Weights of a small mixture-of-experts language model, trained from scratch on English Wikipedia: 48 experts in each of 13 layers, 96 GELU neurons an expert.
Below are experts of layer 10 (counted from 0) of a mixture-of-experts language model. Rows are named router (the router's row for the expert), down (a neuron's output weights, with its number) and show model dimensions 0-127. Each number is 500 + 50 x the weight over its row's rms, rounded and kept within 0 to 999. Numbers have three digits each.
Before each expert's rows: a language model's description of what the expert responds to; "raises" lists some tokens whose logits its average output raises strongly, later layers aside. This comes from a sample of Wikipedia text that the model never trained on.

# expert 27
Description: Numbers, blanks and dashes filling sports and election table cells, plus position codes like GF, MF, DF, GK.
raises: "2", "0", "1", "3", "5", "6"
router:479494469479491438511426594495481482487432534508490471553552543483482518448501574560488497539564430462536406492521481446533533469495439545618528560473516510549513493573525554486546371438514502600538545445508565480500572551439534485492543435497416586492515379496541521467479549507570550413497444427431493533372536480475583500552499428527392462444496463509570467532576460606505497502480
down0:567505499524514536522603429554484490385450410498401526499625400437455476398459565451550449395453515565417453542496473424462460474520512505454457411473559553472468457495492499532460486500431510514552475481438457552469516520475503473503430506445552461549581520511458533449478501498460454500582564457559516512537463465456430553460479503476635458572520532448425436449548537478444484426502
down1:509542493582458527404553543506584532494497521461548466440493431477471415518627489510406586489507510511567533428391453422585494511557410513521528524469498522475505604453535470442531550527454445480495504505536550539416398461531615548485499475544486586526572509525476611551602509523530506578439474458492550559551549556474502489544547588543533507516473541466573521494529486533527427486441
down2:462492551489551552494489467477408472450539458508398581489477495475557490461511443505471543516503505481435517475367514483401496538542538595476555500508494440475513498495470504546604485557556478518459441485525449609487457455449542538527475548466455452490464436502582501512548488497516658513502488628409432557511536481597456604486512537437550552543483559513541480481498482525367431485591
down3:416447599473488493557477482527503512528487413561578422534492468410505555507558495597527438589406509527450472515512494565474508470493522489426495457417522500388593539463421527553482412507420513442425499534584510548534548576524503541581553454539483496527471485515564504511519522472484422427571477435412457564523459594553520517592471541484582534516546475462397550485545480528482479545555
down4:540488417507513506490541420526522422509488572454478529521472497463576504453507468460485486545494440524487551592556490512438508491446489508429519535552441622575486443509652427529474378453427413509539535476488506478579548590517410503503554547525463468552529541495469525532522427548554505522492608460573517484520531534475422527449542497585566496553432499489543550529446501538509471665468
down5:603460499522448497558434508412539483472524434479489477508560515532524454474462545478475491475538501647582575530479476502477510439516446511476475479478456504496422474419476569501449520540581508548511528496501454457535559496441576571417514462484526531385465534449526537498441437505569495532522551515566381488575485447560481424617447518550531478394533434459495398527553480515553593567410
down6:472495320513501398490533402519492486492594474502413458526620504474597450522497480518439486429485528555479464436507517449486408460508409532514538507492464559505503455552558453548468507503480530486469588522423458513463488477493556478369491451519527542460535571497584463496536516496528453445558443463538405469592503543430467538484515483536491551531421460555415517463505433476566406541539
down7:439465402590478516629549454529540531483573517461477630523414476488455530460512495495503466513478464519514466460556466474474468549484495496417503593606465494416547521507520539508539511595502506592559429506462558550469509464582445542530556548447574574484472526473425526478517511552484500556485497384446421536456461497521468566456576529590532460541557415474492522551491630530551494563507
down8:538537523438537547449423500525517531480593478588401474436427475463392498503524529553566470518481511578532408599548436499465441533541459495576444509508467554515496518589516451415577525499449541472541566542610440534573427513488561517484468429459464454492507477452432466512616605435440459502520494523479496521554457524454445525537439552462618521444505523472531433521430423498461483485485
down9:569475526528436507515471552496578503514442501502569484502519544543453432424585440507484471464503547458512548521499512509496498546451402586518420423505449387402420444439518547462510483532537490504488523479453465521540507476457553532558510506440584468553469428565461558519495549473530489432488478524492356516504497517585497570432564408466401480595591504474476598497538436482451466572391
down10:596437407534478556459529466520470520404499512534539469497489495503540415500456540369511495513423467508495507526521415465517488560522467476427448456550411529413581501545510499507475506590462522596476462538520496503555524432568470395425476510421472467571572555484514479467494441538477506461497527536392469523523555570580512628596429546475420491426531536506590482499519531478503402491466
down11:364401509425480473493502510414408537501496502442400463540495501437528475491560464529496495506542436534552543497385561452524507453466571390472429508491507474484523511508615461425574543455585493510551476510547444524490532582472447476491461600456449479490444459523512475509511505413476524548374462500519451473572435526491507476494464561390476451499385506537580514425475590509507478494509
down12:661486630508600386497523489514503522524406487467549570602443562455413531567477502439476454580506506462448516502485518521477495498514510552480472575640487528492462474499578481512595488524573552485481552481484464473468589421541503528544532583476528577407554538493501468543526562492531479480513555510506538403512501526474476539449499534359535473542484514459529447482497501494488577459558
down13:539516429563472506549630536522474503524509459479506545500441445533558488479513460504414493516506513423504428418438535468461444477363536453522501510559445468419401478566477466543437522432509529556464394540528482578499493526588486559533530505437537548479530440617461481496473456436490380527572527496564566509521506468472493449496590544515425405568530539525494474610557537557508470536544
down14:572397487602516514490476472529495504398557517554539479453514524538405520430500487526482490555411584450433571513567524528448522495499403632511536591428554452512450536484520498524431514526536443452512494527557546484423525447618427531565451492380470583534505501512534520524524534482561514579511497563503444472516502483536552500432431478466439598490558494571544551535543481475461478558588
down15:441577449454507396542532540420517417537504504489565404467462484429526466453454454551491497535383549512529491472527637533501572486540574459527495482505521414471475570535524458543512491467476594518573548550509517522482476512493521529523418539505547569447463515531443354497500480544488563492472534587496513420464522482447521547450493471551666575455503542459472534470504525541524620439500
down16:486514512464446495487571499483458465483469525572441523396437513491520516504522618538478539546477508577543517547446473362562501625438552456516537529363504490537496470497459510502511515520437453515490447578578473550550409513486521449557425514495500532415580552505446547563472440444476534475540502550444559500465456461528543573468496488524671499534497635450546445526467484547492523536520
down17:532508576536542470450506495464520527486486504569457496422553499502521513490471492542548534526471464489586412569571392495465588466484518564443493514430459526514556456536517494649437476480453432436465558499481441545502558478424545479540489572478610450578535538471530485503536468499513630537477555515453480542492483481491490434472574507493456523563528380552348442581444488566464559512574
down18:582396561558578462564496453553505576472540561599475486473482493490361550398453480494478490497485505513531569530531538508413515467484464481541533495468498438512476582480528528493432522594454404483525509456465477453456476402522508527569480516503464463544540563462376432608424549512523580509544476523528556354422487442495462505499499470458428550495586509495486539439578466478530502518529
down19:529488559409528525487476477512500487408508504480511546445513459566434622488574534405550536543450489505493466477504467504545498494501498520436496575496503596491422475541481499469490383534513473446602505536580513531626427453521497505490584525599528469517476493544483601546478461412397551479469542508497496552553461495573486562438495614469564401558503477524433471500580539558442509602491
down20:551462451516530614514477494569503450524512558502626475441509515496553553556448504531409475362473443504452429526552569586502512403518618507506481504517501489572542571557535421382586566434457519431501507486471490519537517495533509452558419544510473455601548489548509483493436474565432493440422492480513500509526571435516539492463430453510516431410516477451540476494563512418492449459470
down21:422555479480517421508489512483473493510557554559395457403412452464489451456488484529491490554429457578566539447502518516455537540482493578494420515405507553547514485490459515509514520477496487553588486522569470454606478527434556551610516508500441523461524528499487589541579458514595583477514657514477484493500542478517404639491506528397554490485535569470567559502498457481529563464468
down22:458587403518520486527423502531527525495492497462456477499487570616508415466514478460383487468534538543466540472463404452404499530523525529604400492613508510514509477535522525539503474485545456424512488579505497549498445484535449524509409532428484500451507504475505410590462549450571524490501548532431475488522391457586433612450496513545513564467472593495452583549512400567509562468503
down23:483472471511475516391569516491431498605510395442535482512491508553585456569528462419495519505587441510505503529447532586524434507536499557523526437497461503595597461415603406522438451454557512489480540554509479510584598497516519521479551444476556494511505486417503423548466473590490441452504461553495565378544436509450509467503473538545508532535503547481485529591615551431491495478577
down24:589519502448484517378500530398481429579495467544464420459439450471442401567548410494453512473554581530478511516495538432525412481503494468468467459498479466529539462546503596513505408529560480515498500498532477495532494539446500436512421452511494514512481434524533554587599433560498441491575473418484547567507539503611497502465492540343568559590439549470469536451492484544474527416492
down25:501495411409562432528576534543481510461495557545514498443535496450507540559436472469427595506560472545499473453464435463507434538429427446441527430443451541545507591497509429442505515537555433468570441525523585552431482527492478517537477472511491492479482495559545421464481436456442425471655534504464617567468495456424455487477505596567542507499495454556490544458529425471569580448566
down26:482560372421514394440527485430501493552521489549518480553457532464464563506494498420430529479571511469447545440547490500443517575468524525483511530471554502491437568485382501468499535443517525521386616562529509488508527517513545583444628489445527506479487429468561517493541445508493530475492517402587506457517617573487492529481521532535569530402503497559498477526475466411432606447568
down27:386495453440516470546522497472539405478509472505552492502478559487424554505482516474450468492435570510550548498462461523447440505551578474443436534562481504487520429406426573532472565541507521479524402488432477514460611508555448564569519396457551471430454443575539525516442482474503512535424501536605486553561486614519440442450527504643547423469475492493492509462464503554530397526549
down28:555505431417522451474433475506508435490484527484482562594472576541461595517448522459371574472490565516547608531476461524464500620472524499509525523564522521501554524487443499541469502507508475532458476551433467397624558458462547439476440539574478457473430497504589417461527455483427439485479489434511612429558548554515485570562494611533534458428510561437493484551488506457501470479540
down29:556502481491462543445485442533481529485497573436489478409494468471480546431541500422548488575373568529418467391472443451497490540575447483574485572437496428388465458538432515494527486474500520432458541529526424538499432545466576483444485528491489563470479498470457471429524456467447415476521611486437446482457526432425487493522479487421521471466431485521451448468460500458548547330563
down30:427546541481524392530503627339491429441419536472495529525513532516494544427524501616531594440465505439500475452524581508568563554489423430492548546503496508493499440511492505421510471582488423559567459474546477472534543418456495509532510470546526541473473462553520493449521512460546478470496468521492571490486486466542575443520493510432580512480443536476549515431374593542424513454399
down31:462538505539436466576475554441483522499441478469530502536592590509343493452521556540536535432506397457530603581529479495459462583498517438407483457518512596509539477503457520562608495581482452518430484505534514530556541486458471493418542500498417513520438495520508526511539566379494496480622492467466531492469485458573426491558462549407457517510419407546492515513442485589532479510505
down32:528525487501497450430514467493451556557480505556387423465542541403564426455483404498575476491497494548410493440539441546543508495571519480521471416485501523466411482541485464514448537482510461476559468502519505527459469606504495494505479406549478420480445530496522459457414419529523418470557579524563547492521585508459424449492476429426452387485482574505557491519438438564652572501480
down33:404508458421503570580566438447452496422575631472487482544465480544568532498562503557466418531554616517461449469536514448597478410446490560502497520439554552479532545505512493553489554435445501507565479492628569489527441413443414504540348534434531498459499514485491480414513533420498505481513519526453455526437472542474550534465534535563517527495496460462424451426515556501508479525507
down34:515528493526533493443561463465461628501566471544527582452438440511507537505482414553525526464474540596471621483463501569391529511404468572437541488423514528478522522474456522460495500450513482516455460482569513396476527468495507476600447426514455530497555522487444601554543460578619496464471491502554532428502604495545396533487559441424458509414577479529595474486476483473515505541494
down35:450509449517535578537599500581435470475426516420536498478444458473503465448504426478470419519565525419543509410492470639584464495481530455537529535551531481502459563490590426501471510495476529446462539448577491492543517449484497584529437450405463404521520545495439511628494472464539410494523456499442503480424557474595574562569501484514471512582516474562546447575464521509504458517593
down36:422502510541505519500427451434580597423605572446499575510560486509417398518570534537493501490454447596419501462511568427512456559566515464520509516480539534487510570421532518554603494399476500442556514609489537429503582530542533512522582511570494407522468502460438504566524538510545484420519472509388511531580459592561504450550515518505571494477568543515505552499485474455505467494471
down37:430460455573536472478490482455520473483490477572503510514532538507485524471459509478569531515410518530394493465506442496586475577433550483534455486543543567595446509553441574508486503604537551468514497469515458419549463453500492470458527552545557525552503551536579490570536604390479574421527567524490606553402446466500474478503601529553422523566480510528394540474581430488490618535516
down38:501493494511573415475535434568607414447466496510495536510476402490387520561401509597521526526455471455524498490542508504571542529534443523528481476470454542513516469550483546494513479502422486574536536501455544527499525557458486545572518481437463496457327553520497428526526501589617512522494438471523415497530487464484440559398543555481499478406489513565598460481485477584374517484525
down39:494489445455563455549454520486487485494450528481489438515518505455486504496565470506551501462499472425471613524463481503436480443460465518508542478561520559602538521429558482560460557534534585548520521463408503356558456589480434608478465449588538408426554526503580522375478542487423535497496477458539515524532435517500552520473461557556384491501531557600473445511501537539390524549443
down40:537449494534564498528647507552489498567430516460452412441490412514505458582480494459529510461487528524446567392460547424459495524438556498477472349514540431496510429450617566459423473518527558520480458485568432490498483552574540480484505465465479431467530566475511506475523463606523479556492455494460576479465464574432516455523436511392553466503571485495542502507389508555450452468459
down41:545493574467520467439433504551440528491510412575470516557563516578523556487445526526576458591575451606539530534564479544429555573482482608587506430562497454513465502553463446494490454498477552490609572436503482517542529459600582521547480498504523585412488541431568466481452526498490455521437425477523426449440563532379472490530539473484501469465548435472453421536500503492584457521503
down42:541481503358452552408503487538523561540464425467454483502478510474510562430429436486506390460471542542496404442539480477577472528501470516496607501444464519461451596533506528529599604425496492490487463520471486572441435515524560425543455443566512512514519464474486536589522470420440537491404523587429451498523418447499554554432449474429456473557521517542456583468547503491524555565451
down43:527480517510493522460512457459559554522484543369520545568497479542507587473397545533555452538420505542606485475470407452525546554470624546367514600561514555455504616494485497537594526463496509594498578444511507472474405487491505483479539469463459558557520519504501485416484437491501489483507474472433465454571490398500471539428509509449526485463580557533454510431476459458474543592430
down44:503494454481444626534497515525580476455418535486475455502508362486445401503508535450468519528490518541559561495443533603559526480505547582541528448499505487481429464459512532490518498451419541452524455612388544437418508495454553451575563501499460410534494414489529520458406539496495492469563513575423487470482458384527519389500523474512446496526537498534511543605548534424427475491473
down45:496532526416471455515422447389497559486573515479445473527487552518436466456522446562560471501461470562494459591432468467493539497572501459570468601538521598473586532439510394600486596512551577502547497499422507571496515587507530473562507522497526459522409372486509466483457510400512577419451514523464534547443520553469564530523530567483426455518560549453438422467521466462509536493482
down46:557438559522541431515426541508491530490464512484461501413397560533535394486498505572475499602615445529483563486560484508516434551464543488600495462497509526555499521496462556487452480520440467487452490402517402559532475565547423514452378480515536450478483526548443498450616506478376431572526535477444477416499625472470554501498489473536469492435504483417483532581487448531529450496454
down47:563540388442621520526561393480500540475543484479499553542439513537366524557562503490478491560444532525508495525516435404503501459556495453414486402495503513503454416481513529497545556531524570494491530480482484544522559532560542500513539582495572411562481426475475494562500522517464526532381488630452524585534478566605559463578506448522552550469523418491513430518534541437498563483488
down48:492477513581547483609536438473516542450511548404477478506463546465469560553578521500544574511504546508570493560561575511449498517491505604405548539529480439467489542526456574519464498517475518539476525399509500402361401484479476584468449499489517569502450540530580527537475548523497575477517459555468567516433575504494429557510532500428468673422494450513480489554543465543474484554435
down49:470492473393461490495492527502510510499570527439545492431473507485360521542482481501556477527565555488491528558497480521448580452496559467529471503590461520377547508542517529387508479492604515528420494499396585507484475517507555451492473538458542495482607461491461481499527418566428510464532518456612490503527564524499553586533570434570476556571373496449598551522491479414452457538438
down50:561537428527549427479506531519434519500475520532465519468430526557525484470499532471430477480534560616573406525627483503535569590427465489609518459429540536512508527459543450553434510532474473463454512479451600494493555520510441484535416511510482498497454460549452611439543477535557523546456493526509481436507390471550535464547569514613521458532436577575450462423399552506572453490450
down51:488407432563489505536400434446510461495487496523616564465388570402570463505509465485515490411549501511491484551548518533509512586479421470524583541477599533507456501561414528564491458511476460543491454429565548520526471447484588568521474553568498440510456443489428548530479409501521523521504449509489560481560504452499504475527527617609481415579577484532455573514466514544566493579498
down52:504522538505535557471456560551393458503477450494491535532419430613480460561435556484570545444421542403470526541485493510541526572448480510533525420521461578451490580522477535465438515452547530501461483427489515396542501511502422547456480376468545483490523497572494538532542502601553569514630570504544463529428573468446408558585531547435526454456480533552525440478489553502469563529544
down53:441592462545553553518452469483568465440458560450574569605510558568574427557458521535550514489617497491507530436563508524519535445420536536505512583472518468415429527461483588560552463518451601507447613520489566460559420527471542505478519527554545427558556521459463490488469595483529582515561506579465543522503475576498470538554474493522460550506486375442579510516493495523514465546555
down54:384553419511543528460589433471545481562465479556413506471457504462486526577531492479534376599470562460490495548517482589522484517460482480461513442579461507513555430507520545507544549421493461507496508481561431510581493557484452594459481539431509527475588543503467491548548408523472533513438458532529398501516410539533427472493409510556571451590514500498558498585511513589411402511530
down55:562471497474434462435640445567548516449552503494476535555587467454443399505560536489494567494462496528475477551524418503536503558479505492520551523536506418505514397534495498523403427464458563541519560492368463498479435511584478439612485464480587487520475522409544478445485450490483392508543545500505455518494573507535502456558461448487547496447597464566456497453543563437487550415415
down56:467520722494470629448545501449534568469462527519410511503474527505505432559547558545568573441463438484454414507472511476448527521552490432522556568507498500476509397459491493441464495492481387462502469529520427508483516493461474485594457550396501437441510500484523557465555425457561491478592451426492420516462489560539510543538454497526550593443510486447552456490533525472511547457525
down57:525480423453458554545468542544487474469475471434491544490505475505511549598496503581555557533567580480440463458395557493503549482438537508620476601520548498510513498421552552556446540499539557424483529532556583557513528449500470470561536404554495470508509522475472513548506588521464552521517505390444474437526425612523511458554417471539573545442565406442478467462522406518498434403466
down58:509607519476501557523516502485448498629516588533396516522481492507578485521489418445532453498470513429476537513422456445529494590504497486504529481548454469608474545516437507493528454453422493575434517462548483526538531526475502505506501605470447528522431638490557478542498412441493527488550544437514512564507416456443472444614580562446551459472520522395482486518623528535429572525529
down59:344602490388489421521456545441514395588496480500533547492501494558513459453479484480617598521493435555540491511586508504523462524543403504559513509436419534549540511537520490532506485423528519528511462525603486527466483495491567445558456507517517513457478460530471569539622579521573521395527497417493501480529412532544486543573455468477471497542522484503522507619594459542492526498539
down60:551523495489502442461488530495509531581515502548415510457556462417544516514560619488447555497487544562578494497440472562533527573632502443530527528502462537578473503416555498544490510491419510532532531453449471497470498518591455531564478429568477533447561594469470470525552508486493495434555473480571534478648467505584476414477412477407570511498510564422384459474486471511492416505424
down61:461564508540515474391548442534450575483587443510496543517597469498555458400405548428549525461401479555523431530417515481455560474580525551475516472487542602555469450456487494455421537441475582482511478528475515503538537514495532510392508438494489487486448428467535545451456443593488438563556578558527440495492556464417488555474513479530470592436512471418506515633538536509524511441512
down62:546509442597474529514479622442558545527433478557523558554583517580421473515480577532543446537538528453528560456461488511555491447463445496440492553513555473424539629469406492519492458509482547494448570422520446566507508526458483576451498485376515564494492533462509475543563477477416652571599446488512469578521495455466490583537536447513523504493493433463518549466499565452430462507505
down63:471525359562429550539526529460491421576557482490543518515416525423612462440398522502521485517522576467499528511479454568458562589504505499539467517548513508463420457459606406492419490428447552476474514547491378549527552491528475502478514520485502448519497450510482435552462449477418520478554618501492464437502574507450496529535502445544472428582419531508536606492599499439517473476476
down64:543513386564571569439431509561508404543515462449449528472525439462493469502416522533592521492457430518505394578487443494528534421438570565508530647478537518651517567511403514581537517463495451521462529509550511446472432516554513509538426468452437551536499485439577499456579499484527524528564513506513480506450562483582505552556445531465521509471477512565513486448496454510455444518601
down65:485507447525558493427496531495516492531505486547485570545483487556515466542440490533443510477487528375540522491553464520451555518449428486488664489544563421622554413498378545488524518569451486509508418555498547542493514555491430573448611523546534483535543512445496523492457514516487512457404444426492555484526437460564535477485535567470419443476580488510431500392449492599505446426531
down66:496594468462539446383457504509573429552633622497439482541563479508433542449464451599518488571545581469484462518549480553523503540429452503563508431395525561472531457495515562470469476491498452489462533607594518453505542543461534442494504471520476431519488567599503454508475547404505438498481566521460436530520492489532547422445496545502514491495554575518475459465441540410499424498591
down67:468490522578575387423495419472418537512517413549488525511564505472451515451504511591497465538513485535569467449506468519481595421526525500435543526538616409489432464522467549565573490582525525456476582469541570490488419472512513447553405538476511510515490439450632456536560548422491509562408472541520524455503506473542534488400448491410519402516535510545410468498508509495494411511510
down68:499578506435469521570511405521373461452519504492498429478463493470484474569578389505482420510445434395496490508467480603454435474502538518556532535483472468600492544412514512544478529545585493497508509482478602515540456391442495527541536535470459385526552459525507547471403456470441486433370500572530521474536549513513567517500519417574433456463544468451533474466511484485487580487573
down69:556503592561443497576501545498512546517491503664506399541526465549553507540566510597523536459510519457452467481433537532536531519550459477548491519505462497556465475469510643555598559511535550483519693478473511512541475439479509579549553493545447569533490470525533482448541549510550515461499435506546477485472561511563538597560542527531555543484424509519532516433408516426520463434462
down70:531477573453450528494468513533518513478575416462549426543622481519557451513563490502427534467591454516427531595458435531584435450556480477439454610422555514481453444524561487469486600451549530452476523522550554457529469530528483502499492445516450437467482572539407478567456481516434415498476516437439442554546428491373543487546514586506468471507450513487422504573490527532539408559521
down71:510584449483509506519503519618477539412552557506570449556409530503475510412506443430391516544542465436360508528518477449522545467450518554383504530384432552449487498514536455512483448468575484557481508532556496493468512473494550458462501554574493472456491506462541518564460480515599509536482501404545535497472432520426613527520521506479470396517492508545566473446563579479429577525573
down72:503504361419565493510480560437579598444496578498556502477395440452464547465514480468458558494566510587461450512410501532543437533540563549452490522418497496455531505574540517577452488467529551448416508414552491450595466507556493454405482519569486449428466541544461422533519482537545486444459491519488521475537507608487401553502483461521457629545458424510516510435532551524469513488511
down73:506518461447412554421486509580416458480486477557497451431450482515533524452475504563581447386497424537434463511488451525528433509490446463511477484588566502568530531522455432404510462422518543475537469488454419526572495553445516521558462447464542482571462530464539515547504525441543459410496581519405500439536524482441459495565366523547585577501529487519498421579543556403547569475467
down74:491571559574408488524490494517469537432451531469408457452464531438474628569449526552522508466524517554496546450397480475499539540579465474528497443498563542518540542440456487393523538542485517616449497530556506372466515553501442466523475453506543550499547561505482528528492423527589468543478497484559544489515524495447492535472560547365523575535561477569485455549510389622561517463454
down75:513554481493453487490485500573539482471547505521507447483512461489403467515524511576511516551476479484431485396497492539489506526470547427511432467528505449641476465464462495515553389499518532438490540554552600347540448500490427543459538460477536414609495585453516497530517399488501452496646534442496553415497499465539442395520461531592575544507518509494433572558485443508485466471554
down76:471433483456483547516476590460444433450516484579430574482490530411471578422536450533480476540486398574496436504545545487584527475452639544497579522493422434449373502477552466434503494510446437551537469444460524523447541491454490454497476505489565534495472375521584463499460591439468495537576483496493472504477561485507491571475554535553486507465509493609462599506465489498601575474509
down77:449540485536540547510494471478548463479557528559545474564521519536513456457519497582481547523508490466431583461494462538562493490487545509422506514638465490487517489501481486437657547594459520414511458413546514458541529428520500568533492567580437447591444459412419539608464506459479471393502479526502556507503461531543548496475405506411584554470573471538583494533515498441568456462575
down78:524503423454492442500510577440506538490627498480408489415464529505502491435485475532461569564474533514444394517529491561525429552565533485565464368545512474564472466569528532456487554442514462344570445532567440518444483530468573526491470460443503493549499537476452474475545580441494493562562511595408541480414366439483454530469454535456584531526449533462489491492499470477492519473522
down79:451470486512451548529461544575524391477511468563487570476543564481552523601481511574487407538459513479541497518444578538568551517527584512510511583568530527450505375462491458581444475518474446495449429517510404457482453485527441454481410526565466460426618519499463420529558466605484469444468480404487540510587422488426595482455540514460484504542506538460548516501495579442513576506510
down80:509467498482518535548466480515454483480567483531511488472540531527530499604424398519516520470543494445442507531504587468509548533510503514544413617465534502562507532547600449622433459459519491461492449414508455491498535425492429399511613497584492494488411485489455487492388614429447509534528497510470593552427477497414539428509436457411385507524522499476527529495481440456455474574533
down81:422488515458476565447535531459517435522424525513486561518426461381586539527374481501492482416493550576560472498513441495435466581477421448584483500381558550468636502546490521525472574578458489496489510559482514497559566460406553572488440482507530549411495528555431480507517564525601518531508535533521527508561495469461472532464456454494477593407461434580517520478443457515530497467481
down82:532554553546474524424509428438526467470478520570487465507495516550500432461565450529552495495508533483426504484471504502527488413513562501513503502555484501586451506559521484468496532459582426459479542465436470484460478477521351577543467482458520510380507441511485523512595398546502404494515530429459434469433574415549450454460444522355340511511449551502541474530518456485474442410446
down83:476441479468610396434455415465439524457441516486450510463451414610552496504548460495596482432604600498511477482496578521561443461468530478504543506431543555555568464596438484539487504531428479482510453605481474577543585511529488524466460348493572479587472537482511434463506496523460483540549490557458446467522540487538455504418501447558548561441454524467563476543528508529494545472543
down84:536513536540487486565434504570483606552485576422469513566513569426581545495530564555465566523398457532452566433525491584447525533550476483461494510475545598485443522563485545551529529516552500470445465532555357451430471480516461491484498520457447614480523538564561576525407453544526419564448432467568492541481473554591516484499447444492600504568521545535556491530516485540496493443432
down85:458533659517450428502569575576571433542640533528432496432549464547453454427495535507473479522516517423569522454432562560452475482476444484413441471527525491453485498501447570504541505388478515481497535453579472520542556386550567490429517495541484537528588467415503510515521480511466457534577426602473523526491578441502534519549485542458520511523527579516418462527487496546466551440469
down86:436473467410519539431505509552405478459486398517525421441534459394532557436461386610544490512532463515371476424553429536528475513482488558586510517482586484451501459419533478440561519527475581512521555564492564425486580518403496466505510602434512463513488536586484531513514486461542509438508505493470510489571580443514487518453462509541554566458446414565450539529515475519489481500414
down87:589517454498453471529572447515405462537501518460529456419488592578473537569550468447525473537517494383508475518492576546451410496476501445479439521505517489425562507460403503495547520573507419464457582449553459479485557473388447578515487508558531517488530532576525512520561519555416596500521484566495493514425435555524472539543477481556422533491483493516556438582553626530394508515422
down88:538583542487430543530468414513485618593564540455486426545590527480518445518489474482461527541465526555556458477507439417438523472381519477499489521436423549546524515460572542453489427493547462467559504532537520530513399516545481542591495572474523588594428525501456425515447453465572512480608538493419448451465563536534611475550452492492540492523480582522464535529523536546479430418471
down89:503599517494420499430433468538494524534476404436439536425561482528629483468461506469511461531499460551437466417517469555529499456436498588578520561507526567526526434491523530502448523436530532452474412570446503469544532583511562547536588420506481484472479505486536500547459532553534565444431544501557448534552513468545459484564569527519484508463509515533479435355402347525549488486448
down90:519516418533502422528517615558505525444527501524575427453465511459525502546550454457467569461549531480433502495533485554432477497446489494426548443473490510350570527552581503452414589453505468544512611607508497420532557516438481518555465527419591490435520407573408533489433564502459477483476529492529477474519426450423518513508417546521577512522550509546546458518435438450516509438520
down91:461477479545553528495463551548522401535483491433497477524464494608478501501502563486491483504456588460569523523480501612502508493496533547504524556564373503431442514522493418555402539472436557533522463565387547511409498480552495528477490542525448415523496406473488459468554422467546574531397529452562502431517507433507591495504516515532507483505567573625404392419515506504515464550524
down92:551508535515452488472468500448512488452465509603499507491392567461471541483519574582585489470522492558449517591542545479491605481473405386531525504543532482488633502463488448389484316490424496475557566508421474519510480571474487537514446469487551471453443516514572557495551503509480490521501484538532567508534537496466600461450443503462517480521578471415467457455420447400535466516479
down93:538492327503497511502459427615486457619449508396601545544553520544527508507428449470602471487506506473535514450496502433423507481554504562487541498473466510492453525493429572457493533549507510523537507489446452448487507500467476517552424417494570450549391527565430550533486542495465397456501552547465483461411480448550517455495473616533570433519501531468581499520518576436510463511570
down94:557465492510473499455510506543552469533510530501496479457557541505552470577542481545443503518433618419483414572438515464518505560457527458511614525563526476473497574501534483541456459518449510542565511622513513446542468480401462570519451525535447487558499441439493524418465575494518479500531626577618387480565536513629398521485451446543500427529497516486580514563528486581467510525493
down95:547509471555501444398534426431539512392501533478394535388543575532479509516435538459566483533559527522426510541513505498526533527451550461490532496518474466478512465452412473506494671531470511434423507481522484447550426523566486443494478564545474501515491458396537427481471465504572487424508433476576586442482529407519515577460469559547545549497465482457498447521592572434482604515484